From a checkpoint of a small mixture-of-experts model trained on Wikipedia.
Size: 12 layers, width 96, vocabulary 11722, 15.8M parameters.
Experts: 32 experts in each of 11 layers, 128 SwiGLU neurons an expert, 1 pick a token.
Training: a variant of SOAP for the experts, 318M tokens, 9757 steps.
Below are experts of layer 7 (counted from 0) of a mixture-of-experts language model. Rows are named router (the router's row for the expert), gate (a neuron's input weights, with its number), up (a neuron's input weights, with its number) and show model dimensions 0-47. Each number is 500 + 50 x the weight over its row's rms, rounded and kept within 0 to 999. Numbers have three digits each.
Before each expert's rows: "gets" lists some tokens that make up at least twice as much of what it gets as of all text. This comes from a sample of Wikipedia text that the model never trained on. Tokens count by the router's weight.

# expert 8
gets: "m", "n", "t", "f", "l", "k"
router:556524463504529424453530547485461508546404455458531547539536468534492433500503605407447510515486484434427527564500491534379450597511503481471534
gate0:608517613473467556470523544456493530536530523483455494501497526551453462389484449470461452540495451415570333475530379539457469542521529453469538
up0:577498438516526556551406489530460502509470508547481467479444451474505528583404514576578579459537482417513493578598489545531554496547440510592556
gate1:448637599468454506532493447467489441500410514577575505535614474605490562488504572426508542496466526458519525502590469482495514615442513570528439
up1:503453550505534467552452525430451543400479488498514481514553560508523524510479575535481549459442491586505487496479465587581629536554461581479445
gate2:473460543489480443482492592474494546501426526445573393476416544554548515483387527493537461524469489507563486565497558541471510655442494488484592
up2:460498512520548616492533445502554546468510407541442453577536478513536442531563499481528485488455370500529431496524469536612430454519458451597401
gate3:455513564458508507469452606561459416591529569489510472576453460528514474501511530449582403532480449550540545465424474440437385536485578524480520
up3:480550495463455510440444585504503454452602476473506524497493517544454498539556458315459534487562438465496515589589561558521547544517469553513499
gate4:499574594502424534464486481485479510532547487444563500518421552440437500561504448444502553527416494565576446566522531490434429495555446526581485
up4:550534602555567517456500462451531486466505558490502496547418540493580484489531472441478506475409445539457442528492499494443418536443492397435548
gate5:463619524470539551413513575440498452397538534491556524507433547573472518530498535468556460457553486553553512570443484493442553560561568484507489
up5:556394497507425528515552446507493496502557414619460514482490494453438532546473457474543586406457503519505507582544486450506546509470439423512509
gate6:435509536512602461505517589481527534469487513483588477567508490443557476516563569521490437521441626621547541432455506544632531474517505513555516
up6:530526518546471555449534455566426456544466479538485509540487533483499641532351409561461511420579512524437474504453563490471463589465523470443516
gate7:507488574509521498392481489426444521442522490576607486532476515519488432457515514490437451404493537529498482550492487416499408450453500454578520
up7:501491569522526479488522412430466580543450423493602516502462507552500476472462519411473488466558464466484499459549451441430599461542515555547476
gate8:485477449450568567422452416461526549489522520444460523559484530582568567415526521529475508495431534539565505486483444482509543558395517464607385
up8:513525456446453549525550514443476447438441635536507536464436522565429500497450557557475535455538490453514458474556440592514501517469529534467441

# expert 18
gets: "ing", "ed", "ate", "ive", "ated", "ating"
router:375535450515455486445559481579479548416575617493547532446530592466555465490493482509515567587457469504570574479441501555522419447500505472563482
gate0:507552514534527502508534480524562540614418464517442478491565575489478556511465487414535468538413403403543578504493459507413503571441493475491577
up0:547473500432452559514469478462552514546498559566557495532498424504533412516460587481448480565556555451480555361455558452432535566540451454453511
gate1:524567469362527452529476483466419465487512528475550523448485523538526565521432461465568490507477439593457440484483489496433486459497580467498490
up1:445545507502558493500516546469472548453430546470639437375456557513428449513556513468470530485534572555466568472597517508460506534463451528446482
gate2:585488603473512493496448584538607529468474430495580585526417411453472568470473526518473500428572546482497552510436439438526516525488581500622477
up2:467517480489543497575430491491578466555518599596465417454497494576530440572536602506616442443529410443539495484571556511478538570534521552483471
gate3:442530481568503468494603486607606461476486534481484508593559482524482582598526430539458507450504529511556501548459479545469539491584459574494390
up3:572549524478396529489483438469537530505547494603456597496468538494623547528398466568528526398540531504477512542480426529518464509482507562464626
gate4:498563508642496454543545464459573528545488567472510516482504572573431562556488453526383512488505491409504415594460453498459376482493511468427447
up4:592390465477512504501458563554591469566491551615583581528543527436557426473524485554511470503480545535477557479467507472551533508564418431519482
gate5:507492317534455439473504513536443494551536529523539538492433486479472456428455501488570408541411604471473459480549479448514457545476478491492566
up5:471505498549469520412550475470467480483416454493465444571541491562546480535516599602475496468598478516494433508383480466517409556537425485568635
gate6:519635462469548523442532520484466502550506513419540506545449516545448515461574462490460520599557495458456532477480504504420447514511479550457600
up6:464506472439452509428425558469473340429433544474435578527582509412533489476494409563576570484467546538486480385497425523527479512490522490417534
gate7:440509563477462546392437486524538563478525567584512514545463540459512521450432450466453476478536520444485501659543537595478570485507517506533577
up7:447441510552502533509478593567447466499497523501497497503492579440488637422514536465526471545486329545539424449477483449513445435483482498443496
gate8:534534469576583513417504497468563536384562466461550525509448602540528411469594448516514459535494561509535427539509536485506337504460476491576467
up8:401545523417509624570555475537457546481497435450462537550566479506504474408533432536546602515482550529483483524464546484560501461554524429495483

# expert 16
gets: ",", " and", "),", " &", "',", " or"
router:507483554583396512442520496488581467471527447440498545455500427530488537576544542463569473454540548562477504497488435480601487511453473486446514
gate0:502450456424522607588501512465521500484526480612479484577502391478501467574485508443425558461503522515540522477505524419477502596473368568439499
up0:571416506469593533594586492414498532535507520532522631540515510470467473520524496439529516437452543510532444427456581507528474507510473508463464
gate1:455514412532468502458580583400531560524503496489575524562515548467364518425553525486481483495524598592487490449590509626482489472540558492538540
up1:540497531464498607455540443535415462534545417397468435531470519497505522475564527494528525519478522394544460538448525489449528561471437515527452
gate2:480491517497497519575525504469542505527465661495462451504532455486461419543405474558497444461514541552492474584513422538556476469430578405495526
up2:548463441398485470552568478538500461489564525481493497531457533405583442520570575454492548556427519530552388519506470568489468496514530509534436
gate3:485502516420541512440520516527472448372485471407544496514531496494483530402618587452590424541459519553460460493418497468502520461520501490477422
up3:490475476436499470507535515490529433630502464586522546442498465507550523532415527529439567484511450514469596453527536401516552537456460470599531
gate4:570569412433450540531515489507443513335454518486571576521580474524510499480470519469508660519493527466522548431431485583443503424417515431508423
up4:463525476527504549504371559476371492563562440542458505521475565503512517503515396436488400426537470482468527502533471459462507564551553445504455
gate5:520588556558536515485501475513594540438515463512518550477472501524506419487485405429453407483501538521539493555508554566562395441579510573468481
up5:477578504529525519481461595461554528486537547482593542438544521462546453522502477449457393531582473554554412536482432550484487505481531561520534
gate6:481497608475474509448495502473504529533553419494470482516462502578575499494477475549495388499505546567557439458465514517453476506390502492550443
up6:481618468412471496494495444479551481417523535530503494486537576519561536497527615478561503539480538417422492537496535480493522366516441500518490
gate7:505550502451572468490562463448456537426412549420507386485430504513433471490443556408601530443556541464613356538472509685504497467489531489469527
up7:541384400457516493503572541509511513510479468505415522465399471543595484453468437492506458437495509477497513517593536491505555419439442540461448
gate8:480563550441490495578455550518532574570559497503495522535499557620535513501526474534580412419496504475517391596511477508534535421504603511450423
up8:466582576476455510427447445473562446441480458507475554407510536515512542448487505509583524430471435537419459414493463474477436427379519540492465

# expert 27
gets: ";", " |", " /", " –", " and", "\""
router:445485453636496540470455479473538474522548468424464524435555485453522527552593518471543489488612516545507477465425411495514428466439529550399575
gate0:518580575457551442490458551494521505492415418535483439514466519481459437484459433570534491533517501512498515523582499486553582414430495502500535
up0:436381464473449466489413438573495490454483430472514499530516495499494507526505429590425610523524416463576541466563479558470564459468443490483482
gate1:487486432491495432566529520545439413516465516467483579500578407467501531455466529462422367443502525537535544489568564505445453519475586588527456
up1:520551506556493496438519499489520412517495560571475590536561569590448479398508428518522464520525519507468588469439466515432515418520558601493531
gate2:513444459498430552461573565610476479486490482533484533481547557606452536451430500394483509454488485600519430432509499416565414537473515548446492
up2:502554473414575455595536549581518431525492430513513585559458457574537496487524532514502543456589445487510596542503506459519501512466427520476497
gate3:388498539492437499427480567442559509484541559413476595434518579489528513520530457547509482501434480501456484481417484507554465505447615503483530
up3:413551565495486508426484599535509485506525550324527551469506535484451462534488567493549455521552490487502498498467442467534434517480549562532500
gate4:532483474479550480444568496496512471535438575529605484480459573472504525470540513501466374479451538530384477510494523461486448555574503490491499
up4:485498576477534466427528532463494532476446527504517463504466532565493487484523407473498550484492553497509521548501555466477517582446463500368506
gate5:457601476531469575460472503526464523515429459495440490478571637554523522534502477553481560598406464491486501502542408519438463527488434536492502
up5:568496444566585489522521460453546491463525377534533433485487527484481496555632408482401416479467424467497457483569612386535416545514474554515465
gate6:541476537448530503547555487403401547557537455407494452510489536552402524441613512520423514477473484485483503566430493516479499499493481493543596
up6:492560486579490491501558548492593479450572567550521482488416509570492434512412456534530398519511535485503419514438496511546478434597458546490600
gate7:497549546511510510551474518503496545516498484478568584514522503517520541386559462581486452603557556404489486522546434474418536455472465562586553
up7:584470433522567546566559523467505437478576356538501573472501530440502408567431454410465514458440596571508488445495492513507437534520531505447500
gate8:454596478364447488502521477594477483454471586527481521549499593524520482502448446523476484429507420551480456474388543612409514478492599515484458
up8:539514507485530573513529554522502592486515440557513500526465515544454430402444555500472564423487474487498572533564504489527489430594475496486432

# expert 0
gets: "s", "y", "e", " of", "ion", "on"
router:516531571500476437461437569493451533489410506420496497442424595432455400532440592525461507521589470433500502471531559579505460500487539514528548
gate0:496538530474485508548561559454387552551466543521448537570509595416448498455476551504416473537552411493523507568510573516577584461563511486548535
up0:555557463525468516521491449499538549549451439434494507571458526542527450468424544476513500528561519578537501569508578497422659581554457366520498
gate1:462455579482553517520473647450485561501398494514561464518440505485470533417400505471515509543513566490504362496524486539618517461418515551438555
up1:482507480457522521373468450478477507532565518416439595551453446505556474570553425497499459495502401553451581452503515466465495488452479560530444
gate2:420399512469513510456495503512508454528489540459469540526509500591570423478567600586419518534522578475570471506545517599499458514414508593568520
up2:612439569511451464538605446501541584476581476453517458466523523597399465469522499514522456458555422484527531536471419495416564382488520433491571
gate3:445543487407538477464513432511507420540488528571513470422435467479516491571547551545520487465601454482472541557553455440513472541449459499504581
up3:547546538481498468464540531492513574491558525566557529457519560473478490510488525552474457573442502579460561491590552462473525460438429417507551
gate4:411565488450476472526432572434478508487466446495469615497530470560546533436459537567471498543515543501545439584478528452419461575478483525506435
up4:475533577579538450407413600481466455473408471503554535385473474486404394445493405424460493597477396520514472442504416491442458434529488495520537
gate5:490489482492449511545508497484542456512413576469525510543435593414447581483522495461435528455525506480415503505555503489558488449449508539428575
up5:534526470454507515549442481483509455592516562363492441536510523554479453469563426472596590477419437412585458455430493481475529452560510483541587
gate6:507479522394485527502486532498430614433621442508544481549494502451499422463505499589540479538502593442479556449510547469561480383525503541579466
up6:428520409511536543547508479382488559385498451524459569456514412516480524491521581385567545401563415501483589473479577457501578581437498477543506
gate7:446568544465455495615428625482501546491476462523480536501537491525459467573415535481410578613447528463513522423509500534552519497413545439537505
up7:554540474454543451564430470520454554666492541496513529453501537429480589570532476470460481496496479409454477578585499545505448493474516471502544
gate8:444514564442551500528534520408554562547414481489537507533560540626525445456547464487403458525540483550527480438579505503533550475462509456421452
up8:546489511517493552553579544590488501504461419542449490520556418472576560563481533472477434595476527484544553562531466536512380538418513463515560

# expert 7
gets: " |", "|", " such", "|---|---|---|", "|---|---|", " •"
router:533533508543611465498482443537480497527530451523553500582586556533547499496460442580519443494536554552552494499498410358489541472414512545462496
gate0:493527500517587510592503572465560608463556509474433515487523537542419572507483505422491459468499490515522542459576539449502500496456476545541562
up0:496466524558514438498509511434539635490562422460361519585553448532466515525507409503517495505515554497501591437530536456521500531468541537480558
gate1:486489459470557488522518513404540516492422605525425497468536535554486489478471515471502553419522521574519533497532488396493500493408489496535562
up1:549483477549539386441443465445523524484502452506481463548507482543534527508517441522555508396552457583566537479490515472439459456522519536453538
gate2:472430532500523467474558586426573518472500459444521582563558501578507502529608463568503491557502505513429449487412453472458553539332413479474438
up2:461481486431471454536530559440569531459452448475526508583601522524483517535629491562469453554458507544443542525454554491547562482370455538466455
gate3:401556475499457539542437516451540470563534587534464511557527484523545580532542591458441453518485515509422473462477462392464471460410525475511468
up3:518606553473501584487478498506470533512503472571485544535498444545412578523445503516477443465546442538445508485426572481517426474551488559486498
gate4:484459582468453472449520423578533493449451547484481527520545520561478450426524450516511470513475509465511510576466424485469591516446518426495436
up4:482511524505491464492575403532483485529397477507430481455569532498533472469522466457521445551441499577462548569416466507560632508484538531483472
gate5:537516506423414553492394584569471430514449528464542557492461496525515575476534460419459475462521535478415418493497492480492474375549463565525515
up5:515471523551574549380554420471532510484520489502434455558596610478429427481494437455593521506537499543462556541547520480428513604456565452521485
gate6:586428546431447554564533414481498579499463484427502513483491437579506543464486465504526500490512592471512533465529565553458604571439416491467439
up6:617435544503514542469494435505465522521499450541450568504485527590499425541546370491441483426546530464538477385526500534487507515417420519462407
gate7:470529485488467574481625505504512465429589430575455482538496558381562607492505482509470532529549455566508386453524462514514435475427597441499518
up7:517501526549510508553565524600515535463497500480561542521533523430497572520520508600419529507548497538594535510567474525418523509539468520463479
gate8:418453536577506495554552441494401492476490589513502498591551511399494476567478472547477494508471382473587489473459525505509518468512518474514519
up8:471471480491490510481488490561511510525503458367536496489522562599612455436439426559484530488446504505473488440456533589530526448462553528474538